config.yaml
n_layer: 14
d_model: 256
n_experts: 48
experts_per_token: 6
d_expert: 64
d_shared_expert: 0
activation: "reglu"
moe_layers: [1, 2, 3, 4, 5, 6, 7, 8, 9, 10, 11, 12, 13]
n_empty_slots: 24
router_score: "softmax"
normalize_top_k: true
routed_scale: 1.0
balance_loss: 0.00278
balance_bias: false
router_noise: 0.1
router_logit_norm: 1.0
init_std_router: 0.0258
lr_router: 0.000424
vocab_size: 3634
norm: "rmsnorm"
norm_eps: 1e-05
tie_embeddings: "early"
optimizer: "soap_variant"
lr: 0.00557
beta1: 0.95
beta2: 0.95
batch_tokens: [32768, 65536, 98304]
seq_len: 512
train_tokens: 380500000
steps: 6264
dataset: "wikipedia_en"
Below are experts of layer 10 (counted from 0) of a mixture-of-experts language model. Rows are named gate (a neuron's input weights, with its number), up (a neuron's input weights, with its number), down (a neuron's output weights, with its number) and show model dimensions 0-255. Each number is 128 + 32 x the weight over its row's rms, rounded and kept within 0 to 255.
Before each expert's rows: "gets" lists some tokens that make up at least twice as much of what it gets as of all text; "mostly gets" lists some tokens that are sent to it at least half of the time. This comes from a sample of Wikipedia text that the model never trained on. Tokens count by the router's weight.

# expert 29
gets: " of", " with", " in", " for", " on", " and"
mostly gets: " with", " through", " against", " including", " on", " between"
gate0 [117 158 167 173 176 110 118 120 115 144 101 101 193  83 142 151 157 155 136 122 171 151 120  78 185 136 140 191 151 185 203  83 156 174 129 169  37 107 146 151 136 105 119 117  81 111 145 122 168 168 166 127 132 158 125 216  90 153 163 184 164 126 148  87 126 114  99 176 128 161 139 121 129 129 171 153 182 157  86 156  88 200 130 123 121 149 138 146  71 123 130 107 169  99 118 134 141 128  99 112  82 136  83 112  90  89  88 179 136 115 131 115 136 122 112 130 134 132 166 110 158 136 149 158 141 107  92 172 171 119 138 155 107  95 136 188 117 135  97 151 200 179 178 112 124  87 116 151 105 166 123 121 147 111 182 111 159 131  98 113 113 167 119 103 102  79  79 104 107 141 143 133 120 129  74 155 139 181 108 123 133  65 123 142  81 104 118 159  86 151 203 149 125  70 134 119 126 154 105  87 142 104  96 127  97  96 174 113 172 129  72  79  59 138 119 131 155 150 146 142 104  71 106 125 144 131 135 140 142  93 126 132 116 127 169 139 169  61 191 115 138 106 178  95 191  85  88 137 103  98 102 113  67 140  99  68]
up0 [125 169 163 138 155 175 151 106 145 139 105  94 156 102 132 155 163 159 171 180 156 114 151 123 138 165 141 195 166 133 205  92 174 130 137 129  96 128 152 146 126 136  85  91 114 105 137 130 135 190 176 121  68 143 148 181 112 176 134 176 139 122 158  97 118  93 110 200  91 149 169 156 118  92 179 143 134 139  83 107 103 168 174 115 124 143 130 103 101 163  89 134 158  73 163  88 133 107 149 115 130 168 114 140  70 102 102 158 147 143 105 141 122 171 104 138 164 121 101  83 150 114 161 141 154  99 101 169 157 131 118 118 105 145 152 202 150 120  72 136 177  76 154  27 150 105 153 168 107 189 134 142 156 119 175 132 128 120  88  97 123 186 144 129  86 109  83 104 119 127 114 175 138 146 117 137 128 159 102 147 143 109 176 104  92 147 120 176  65 151 146 166 145  70 122  71 138 148 109  74 160 127  95 129  67  81 151 122 144 146  87  76  81  91  82 124 178 119 151 115 108  73 111 147 131 153 129 165 171  79 137  80 150 118 144 132 171 115 161 141 153 148 132 111 209  57 132 116 132  54 115  73 100 145 121  79]
down0 [165 126 111 136 174 139 137 123 158 126 136 127 161 120 143  93 161 150  89 102 145 115 140 174 107 130 110 136  90  56 205 122 111 135 147 128 182 116 107 123 170 127 199 136  77 117 150 134 113 143  80 129 135 129 110 144 139 166 162 146 160 115 181 122 137 118 123 137  93 144  95 137 105  96 148 148 144 129  80  81 141  99 105 145 150 111  73 144 110 114 132 136 118 125  77 100  75 147  49 153 128 140 109  86 117 121 145 138  99 205  40 153 166 147 109  85 125  35 135  85  96 151 125 158 110 141 125 129 136 107 141 158 131 119  97 101 109  81  87 103 140  99  86 131 137  99 121 145  65  81  74  93 140  87  87 130 206 102 104 110 106 125  95 139 105 139 140 113  81 125 141  53 127 196 133 151 162 183  96 149 133  68 117  87  37 153 123 111 143 120 131 134  96  54 130 156 178 163 147 100 141 120  82 124  62 138 140  99 131 122 162  93 154 134 105  77  66 152 168 103 117 123 161  74 154 163 158 126  96  64 197 100 121 162  88 138 193  73 118 112 125 133  90 139 162 111  64 137  85 131 131  69 128 149 116 129]

# expert 3
gets: "2", "0", "1", "3", "5", "9"
mostly gets: " min", " Min", " Los", " Cam", "2", " X"
gate0 [176  88  80 112 137 145 160 127 167  73 157 144 161  66 148  98 174 140  63  98 129 152 125 160 147 122 103  53  94 170 140 133 138  95  92 126 137  93 105 175 109 124 118 198 102 132 132 118 126 140  93 153  88  40 146 185 158 141 130 158  76 139 131 142 117  70  90 154  50 115 150 117 166 176 135 115 178 121 113 115 113 129  79 148 139  99 139 138  77 132 151 116  68 173 129 165 157  93 127 136  86  94  82 120 121 147 146 171 139 158 102  90 160 157 131 172 171 184 155 124 117 118 109  71 180 145 167 173 129 171 117 120 151  78 156 118 182 170 151 110 117  94 170 136 164 141 113 154 125 105 154 122 140 143 105 132 142  77 136 105 119 166 132 133 160 109 117 117 152 113 103 181  82 147 158 154  95  74 102 147  50 176  74 145  87 135 173 124 174 142  95 148 137  51 103 122 148  95 127 112 152 150 149 181 115 184 170 113 123  88 146 170 144 181 110 137  94 161 161  90 175 108  91 155 154 185 169  89 110  63 101  89 149 146 154 101 127 175 105  84 109 133 119 101 161 159 122 120 167 136 130  98 111 105 180 163]
up0 [100 170 169 134 142  88 120  75  92 129 124 125  96 159 172 161  63 159 164 177 169 101 105 127  86 126 115 237 116  77 124 148 104 133 107 151 188 219 135  74 144 177 100  82 121 137 114  85 113 120 139 122 145 158 145  84  83 119  93 142 216  89 165 119 144 218 179 113 139 125 105  99  92  97 127 101 113 129 151 109 171 104  93 116 172 134 118 156 169 124 160 143 165 141 115 131 126 119 131 133 114 150 182 147 136  92 140  94 133 127 121 168 114 107 143 117 118  67 143 148 108 158 113 129  80 119  81 151 138 114 143  96 102 187  84 158  84 129 102 101 156 144  82 137 109 123 114 106 119 174  87 179  91 129 187 105  96 193 110 113 148 126 113 133 106 130 106 114 150 162 134  92 160  68  95  87 124 135 140 182 155  80 137 117 174  79 147 137 110 149 122 113  99 134 142 158  92 155 125 112 141 155 119  99 168  92 104 118 110 174 127  85 156  30 153 113 143  68 143 179  72 103 137 122 133 108  59 113 135 189 175 117  94  96 102 161 121  71 141 143 170 103 153 115 109  87  84 164  97 139 111 174 167 127  95 130]
down0 [124 120 102 169 105 131 135 176 100 136 103 124 148 132 176 164 135 140 141 135 167  98 127 115 149 103 135 145  93 118 146  94 185 175  94 142 134 139 141 130 144 103 127 187 127 110 118 126 155 161 126 101 202  90  61 198 156 149 109 139 121  94 140 124 171  50 124 167 101 131 116 117 209 128 126 131 125 135 162  91 168  89 169 102 110  77 128  50 178 143 161  97 139 162 124 175 142 149 181 123 198 159 183 153 135 155 175 175 124 117  97 172 111 155 174  83 149 122 121 142 179 117 126 113 143 169 114 108 116 121  50  98 186 114 168 101 159 122 162 106 144 110 125 157 128  79 180  28  71 166 133 100  75 205 104 166  71 154 132  97 123 150 122 161 113  97 138 159 156 158 103 130 154 129  74 131 168  94  87 118 149 158 118 190 128 160 153 133 127 184 165 130 102 152 113 180 119  81 143 102 149  98  66 115  55 128 108 122 117 135 149 138  87 120  81 187 117  94 121 178  97 139 166  97 117 156 100 129  96  78  88 136 144 127 122 133 118 156 124 141  67 152 180 163 124  88  86 111 113 148 109 146 129 120 121 147]

# expert 40
gets: ".", " John", "C", ")", "\"", " USA"
mostly gets: " US", " USA", " William", " John", " Henry", " Robert"
gate0 [136 102  97 132 178 174 186 127  97 124 145 138 145 158 211 161  99  86  81  85 123 109 157 142 153 120 169  90 143 134 182 105 121  73  72 174  95 124 108 122 129 103 144  91 120 142 152 147 187 106 117 115 103 127 140 157 165  61  82 144 119 140 149  93 163  85 138 127 125  48 128  63  81 140 159 119 184  22 109 150  84 120 182 125 146 136 159 111 145 140 119 118 137 128 145 134 152 119 107 139 171 183 108  84 142 189 114  80 120 137 127 104 133 117 160 162 114 135 125 156  67 187 115 121 132 144 145 103 155 162 144 141  90 128 126 123 112  81 120 128  69 124 123 126 185  99 146 173 169 192 139 132 113 149 119  91 163 149 127 122 135 158 153 164  80 121 157  99  95 115 146 184  91 123  71  96 116  87 124 129 139 120 130 136  82 169 146 121 153 114  82 110 135 149 134  88  65 146 147 127 152 127 102 131 141 146 182 128 133 165 154  80 159 197 122 116 134 143 143 255 172 130 150 137  90 168 185  74  85 122 113 158 134 140  87 103 100  81 159 102 166 170  66 118 120 137 173 138 114 126 149 116  79 118 166 123]
up0 [148  94 140 143 159 127 160 146 156  72  72 159 128 174 162 125  82 131  89 137 124 114 135 120 161 170 167 108 144  66 111 128 105 136 175 185 123  76 125  94 144  98  86  94 155 116 119 213 160 155 165 123 119 122 127 167 168 101 102 130 134 166 176 134 147 127 112 122 102  94 147  27 182  99 188 145 152  75  58 145 128 100 121 103 144 108 150 137  99  89 161 169  99 154 127 143  82 142 136 125 138 207 111 147 158 186 130 167 164  90  85  98 133 125  91 128 147 136 192 145 102 157  91 168 108 166 167 148 126 134 126 141  67 137  75 146  89 121 168 137  65 132 135 127 147 177 187 150  84 138 101  95 126 136 124 113 163 211 110  90 101 154 150 131  81 106 107 103 146 141  68 115 104 165  72  77 106 106 121 120 152 124 109 115 103 128  82 157 126 104  99 114 130 120 104  87 174 120 133 123 117 134 182 170 100 125 140 115 173 194 109 121 113 168 135 184 136 157 164 173 194 108 110 150 145 132 118 104  66  88  95 147 130  98 107 151  97 145  95  72 100 182  64  83 146 141 113 167 115 105  97 142 133 113 185  97]
down0 [136 144 149 126  92  97 188 125 157 173 147 123 141 124 154 125 158 113 197  51 121  90 103 120 117 101 175 127 136 177 124  74 134 130  88 117 134 160 121 157 106 152 165 119 125  49 141 147  78 100 149  87  94 137 172 102 119 140 102  99 134 208  95 163 113 163  97  69 173 136  92 169 158 145 113 209 151 121 172  93 148 173 103 117 136 131  84  71 158 106 144 111 135 160 105  91 194 122  96 184 201 131 120  98 159 150 159 124 137 193 160 142  78 148 133 142 149 144 145 154  97 151 138 159 120 117  69 171 175 141 116 177 130 136 128  99 131 140 161 105 159 162 123 164 241 119 171 136 145 158 167  80 133 115  97 115  93  96 123 158 108  94 179 193 132 102 117 106 116  99 182 116 117 137 175  95  76  72 144 140 103 151  53 106 138 143 165 105 152 155 136 128 184 135 139 120 132 124  79 125  86  81 165 111 136 121 106 131 176 116 140 112 145 110 148 143 120 129 165 112 108 122 101 138 125 126 170 144 171 174  95 101 129 177 132 125 157 157 128 112 159 115 104 167 124 146 180  77 190 117  98 113 152 120 124 223]

# expert 35
gets: " the", ",", " in", " of", " The", " at"
mostly gets: "=", "The", " between", " the", " from", " at"
gate0 [126 105 172 152 105 119 103 177 151 150 119  99 150 117 158 108  91 139 179  97 181 114 151 148  65  90  80  92 102 132 201 155  85 122 134 111 121 107 159 113 110 108 139  64 137 144 100  70 103  91 159 127 129 104 116 147 123 138  96 190 102 131 155 106 128 125  89 134  98 146  81  93 160 109  89  73  71 138 196 129 145 128 166 105 112 189 126  85 111  91  79  97 120  92 208 111 114 130 121 168 150  79 169 134  47 129 148 124 146 170 195 148  94 139 101  79 134 124 129  71 138 106 105 140 151 103  66 142 112 107 131 160 110 100 146  66 157 131 122 148 143 128 127  97 173 137 130 103 159  98 162 137 100 165  76 116 128 168  93 188 161 201 154 116 102 160 117 111 134  61 122 129 125 138 176 107 114  71 142 135 116 109 151 124 161 119 174 147 104 107 131  97 129 227 102 136 116 137  91  89 117 115 174 110 110 145 119 127 136 122 135  89 143 106 136 123 157 144  99  64 108 193  88 130  86  98  82 114 132 187 150 100 231  93 187 124  85 125 115 132 133 145 148 158 145 110 104 197 121 137 104 124 143 141  62 101]
up0 [113  88 128 150  83 126  86 184 189 109 179 103 166 158  82 118  97 120 144 127  91 125 151 122  97  98  84  70 194 181 189 123  83 131 182  95 121 115 142 152 104 164 142  98 137  61 130 107 137 108 152 151 142 144  93 170 139 118  96 148 174  76 136  92 140 143 109 131  79 189 108 107 128  77  97  75 100 111 208 150 139 161 146 108 106 160 126  97 109 107 124  97 147 158 153 113 133 142 119 163 134 164 122 148  98 112 199 114 151 166 178 169  82 147  78  79 109 106 168 118 163 100 113 126 113 100  89 122 119 103 127 118  93 132  65  86 100 117 137  96  93 137  88 140 221 121 135 136 157  71 113 125 129 152 114  86 151 109  99 182  98 175 118  84 117 127  69 102 188  91 127  79  74  97 149 153 150 114 221 129 182 138 179 164 181 182 167 127  93  76 167  98 124 185 109  97 142 115 131 125 132 137 170 129 146  96 102 122 122 121 136 149 114  98 144 124 167  69 107 124 107 175  96 166 116 114 143 121  93 166 145 129 205 167 158 105 107 115 122 104 116 149 155 166  81 106 124 159 112 145 154 104 159  93 103 153]
down0 [145 130 140 163 104 108 146 100 126 118  81 114 118 181 134 123 132  82 116 154 181 148 168 127  93 117  60 144  98 210 102 184 130 113 153 135 179 154 120 137  99 113 144 108 129  97  78 148  71 120 112 110 131  82  67 126 141  87  76 170 158 144  96 149 117  89  92 121 186  93 130  58 133 126  72 131 154 119 132 183  91 129 108 124 115 148  81  91 114 136 111 144 121  84 116 105 142 155 114 117 180 129 132  92 124 190 127 192 130  90 161 162 122 175 101  99 106  84  99 126 150 106 168 138 171 144 109 152 130 139 161 103  71 172 125  89 129  72 195 103 149 106 199 103  94 135 102 123 157 130  91 108 123 134  52 144 164 125 179 122 134 143 130  81  72 150 122 127 157 134 161  52 217 121 145 152 144 100 127 128 141 160 116 154 113 135 135 115 126 133  67 135 149 143 114 138 103 140 129 115  59 112 114  62 101 151 147 137 116 114 175  69 141 139 154 140 103  96 112  97 125 139 146 141 145 133 146 105  59 130 200 165 114 140  87 180  80 112  88 108  55 190 197 100 132 121 144 154 118 116 147 208 116 169 130 178]

# expert 19
gets: ".", ",", "\"", ")", ").", "\"."
mostly gets: ").", "\".", "\",", ".\"", " published", " song"
gate0 [118  97 120  84 123 122 117 132 133 168 147 114 172 156 138 168 108 134 180 102 136 107 114 111 122 127 157 167 129 104 116 141  93  70 117 104 114 200 104  94 128 118 102 157  95  67  79 111 130 153 127 110 117  95 106  79 121  94  73 122 124  90 135  54 121 169 124 123 109  68  99  90 100 122 153 181  95 138 155 145 142 161 106 144 128 104  79 151 155  76 131 179 157 131 112 145 166 162 194 150 104 178 152 111 115  85 175  92 196 124 170 207 143 131 153 107 189 134 130 137 186 176 140 158 118 128  63 131 149  97 134 119 162 139 124 131 119  81  89 144  95 198 121 140 146 135 120 100 109 139 154 142 167 129  93 156 104 131 144 128 108 159 164 150 176 114 107 106  98 113 147 149  48 126 139 166  94 129 178 111 124 117 133  99  88 109 118 180 108 105 195  70 209 164 134 143 140 157 162  60 116 136 105  90  94  69 127 158 162 117 140 169 223 114  99 172 117  89 106 123 151 127  49 129 117 119  71 157 164  92 108 133 174 155 169  99  94 110  74 148  83 145 117 166 160 135  90 101 109 148 145 135 117  75  89 164]
up0 [113 146 123 163 147  50 116 134 125 171 116 116 109 160 135 159 100 114 116 104 100 141 188 151 145 115 182 112 136 129 112  51  72 155 120  95 148 201 125 140 172 129 178  95  94 127 124  85 142 185 144 135  71 125 116 110 141 139 110 137 133 150 108 158 120 185 168 185 115 103 108 154  92 195  96 160 149 164 172 157  91 159  89 147 133 152 120 124 137 122 108 160 208  96 117 133 165  94 139 145  91 129 123 104 133 113 112 174 183 112 131 133 104 118 139  78 180 156  99 144 181 154 159 150 193 145 110 144 150 121 100 115 140 136 136 146 139 105 106  82 101 210 110 110 113  90  92 174 128 125 146 124 182 143 126 158  91 105  73 111 115  85 109 124 125  89  64 162  97  88 132 131 113 138  47  95 151  79 172  97  67 125 125  74  98 107  93 111 117  93 153 128 183 189 119 102 136 116 154  90  88 144 135 141 113 116  88 108 156 185 106 132 201  79 141 153  79  85 111 103 129 135  74 138  77  55  97 129 166 140 112 105 130 178 125  71 122 145 172 127 125 163 148 157 190 133 112 105 126 141 168  60  76 162 144 111]
down0 [167  89 150 137 147 169  89  96 130 136 101 100 101 103 161 100  97 126 182  87 135 168 138 158 121  88 152 110  67 214  86 126 169  99  98 109 168 100 172 162 115 161  95 130 113  96  66 101 125 141 154 156 114 112 146 133  64 150 128  93  86 135 150 148 138 134 201 167 125 120 141 130  89 170  73 180  99 120 128 101 164 116 136 120 114 139  98 138 147 146  94 168 136 152 140  81 173 159 123 167 115 118 109 110 143 198 153 133 120 125 139  90 141 135 100 151 160  87 179  71 158 144 145 162 168 150 130 104  78  85  96  89 127 157 132 117 153 112 149 124 100  52 116  93 115 177  96 138 100 130 149  78  88 150  82 151 137 126 141 186 104 151 116 193 120 176 129 122  70 107 127 103 103 109 121  88 145 128 111 123 101  77 107 230 159 154 154  89  88 130  80 116 155 110 180 138  80 104 102 130  88 115 148 124 142 119 122 151 130 110 108 145  88 136  75 139 177 126  93 137  68 171 161 122 113  77 104 131 200 158 241 157 122 127 128  70 138 134 115 177  90 109 144 122 124 143  87 143 165 174 125 103 177  64 143 101]

# expert 41
gets: " D", " T", " H", " d", " t", " h"
mostly gets: " d", " T", " t", " D", " H", " h"
gate0 [ 80 132 128 122 105  81 145 121 111 122 164  93 149 125 207 169 156 106 115 140 102  94 170 103 115 146 151 187 185 108  81 129 151 164 104  95 155 102 153 141  90 133  81  87 120 191 124 114 179 128  98 136 132 150 101  92 163 110  86 118 184  84 128 137 106 130 118  72 107 179 193  93 136 134 161 110 199 107 151 136 110  75 151  95 113 142 121 123 202 151 120 134 174 133 152 112 124 155 124 109 184 146 210 187 100 117 125 108  84 117  85 130 181 156 145  91  62 114 103 168 111 112 167  79  67  96 106 153  90 107  83 145 147 109 134 116 131 119 155 139  93 142 111 183 140 113 185 135 141 145  73 109 148 156 135 122 135 133 194 137 107 208 146 154 126  81 124  92 141 166 158  99  38  90 114 149 131 150 130 132  73 139 165 117  17 123 100 132 126 127 116 116 115 157 108 136 176 112 147 173 155 105 117 109 136 139  93  68 117 107  69 176  97 155 164 140  91 136 145 152 140 104 136 110 107  91 107 161 112 143 127 176 117 120 101 131 131 128 142 157 193  67 165 100 143 142 152 178 117  98  52 136 137 134 152 132]
up0 [166 123 128 136 100 129  65  76 179 145  98 141 125 144 102  83 135 119 119 163 154 105  91 184 111 110 125 108  82 164 146  98 132 144 151 149 105 142 166 161  96 158 176 161 152  75  84 137 108 145 143 107 137  85 160 136 133 124 181 140  71 188 159 103 136  85 141 168 188  81 104 132 123 132  58 100  98 102 172 112 185 212 163 158 107 117 104 137 144 118  88  90 122 125 134 178 135 120 170 190 126 126 122  87  88 137 167 132 154 132 108  93  72 151 134 119 179 185  73  88 147 140 131 177 157 131 142  99 200 126  95 126 152 163 132 130 150 110 151 138 169 125 124  70  93 166 101 122 136 108 148 186 124 103  65  81 137 156 101  92 155 158 106  53 155 179 145 123 167 132 126 161 175 137 119 138 110  89  81  92 130 148  70 167 169 108 135 172 152 137 158  92  86  96 116 140 134 141 132  70 100  95 153 160 131 131 101 196 139 157 157 100 150 118  79 101 180 142  97 128 168 139 137  97  97 200 101 122 122 142 124 122  83 190 147 168 158 180 127  84 114 114 138 166 147  81 113  93 138  91 202 131 144 137  79 110]
down0 [ 72 173 119  92 153 193 121 119 121 132 128 143 186 158 110 108  54 157 117 177 164  83 140 148 158 182 140 142 163 134 122 126 142  82 199 100 170 145 154  52 146  93 134 116 121 107  81 114  69 142 125  91 138 111 135 140  76 182  90  80 146 138 100 124  68  73 139 105  84 115 160 163  73 103 120 123 178 111 134  95  94 122 118 125  56 103 148 143 137 150 111 117 153 130 153 121 100 156  95 163 105 135 137 138 125 140 131 132 127 124  70 125  91 144 118 176 156 175 148 107 100 125 135 164 147 180 125 215  94  34 133 167 140 159 132  72 126 186 147 101 108 178 118  61 166 143 127 156 123 161  73  72 120 170 154 112 131 154 156 149 102 140 133 169  95 162 169  92 121 150 171 154  95 170  61 183 149 128 101 145 104 134 144 117 159 121 116 104 163 113 130 124  96 139 131 152 108 104  85 163 141  99 101  91 142 125  95 120 129  66 104 128 105 119 134 201 138 120 145  83 122 139 141 137 179 116 123 118 118 120 101  86 155 148 137  36 126 163 140  58  94  80 198  83 150 122 115 142 122 141 171 151  92 142 169 104]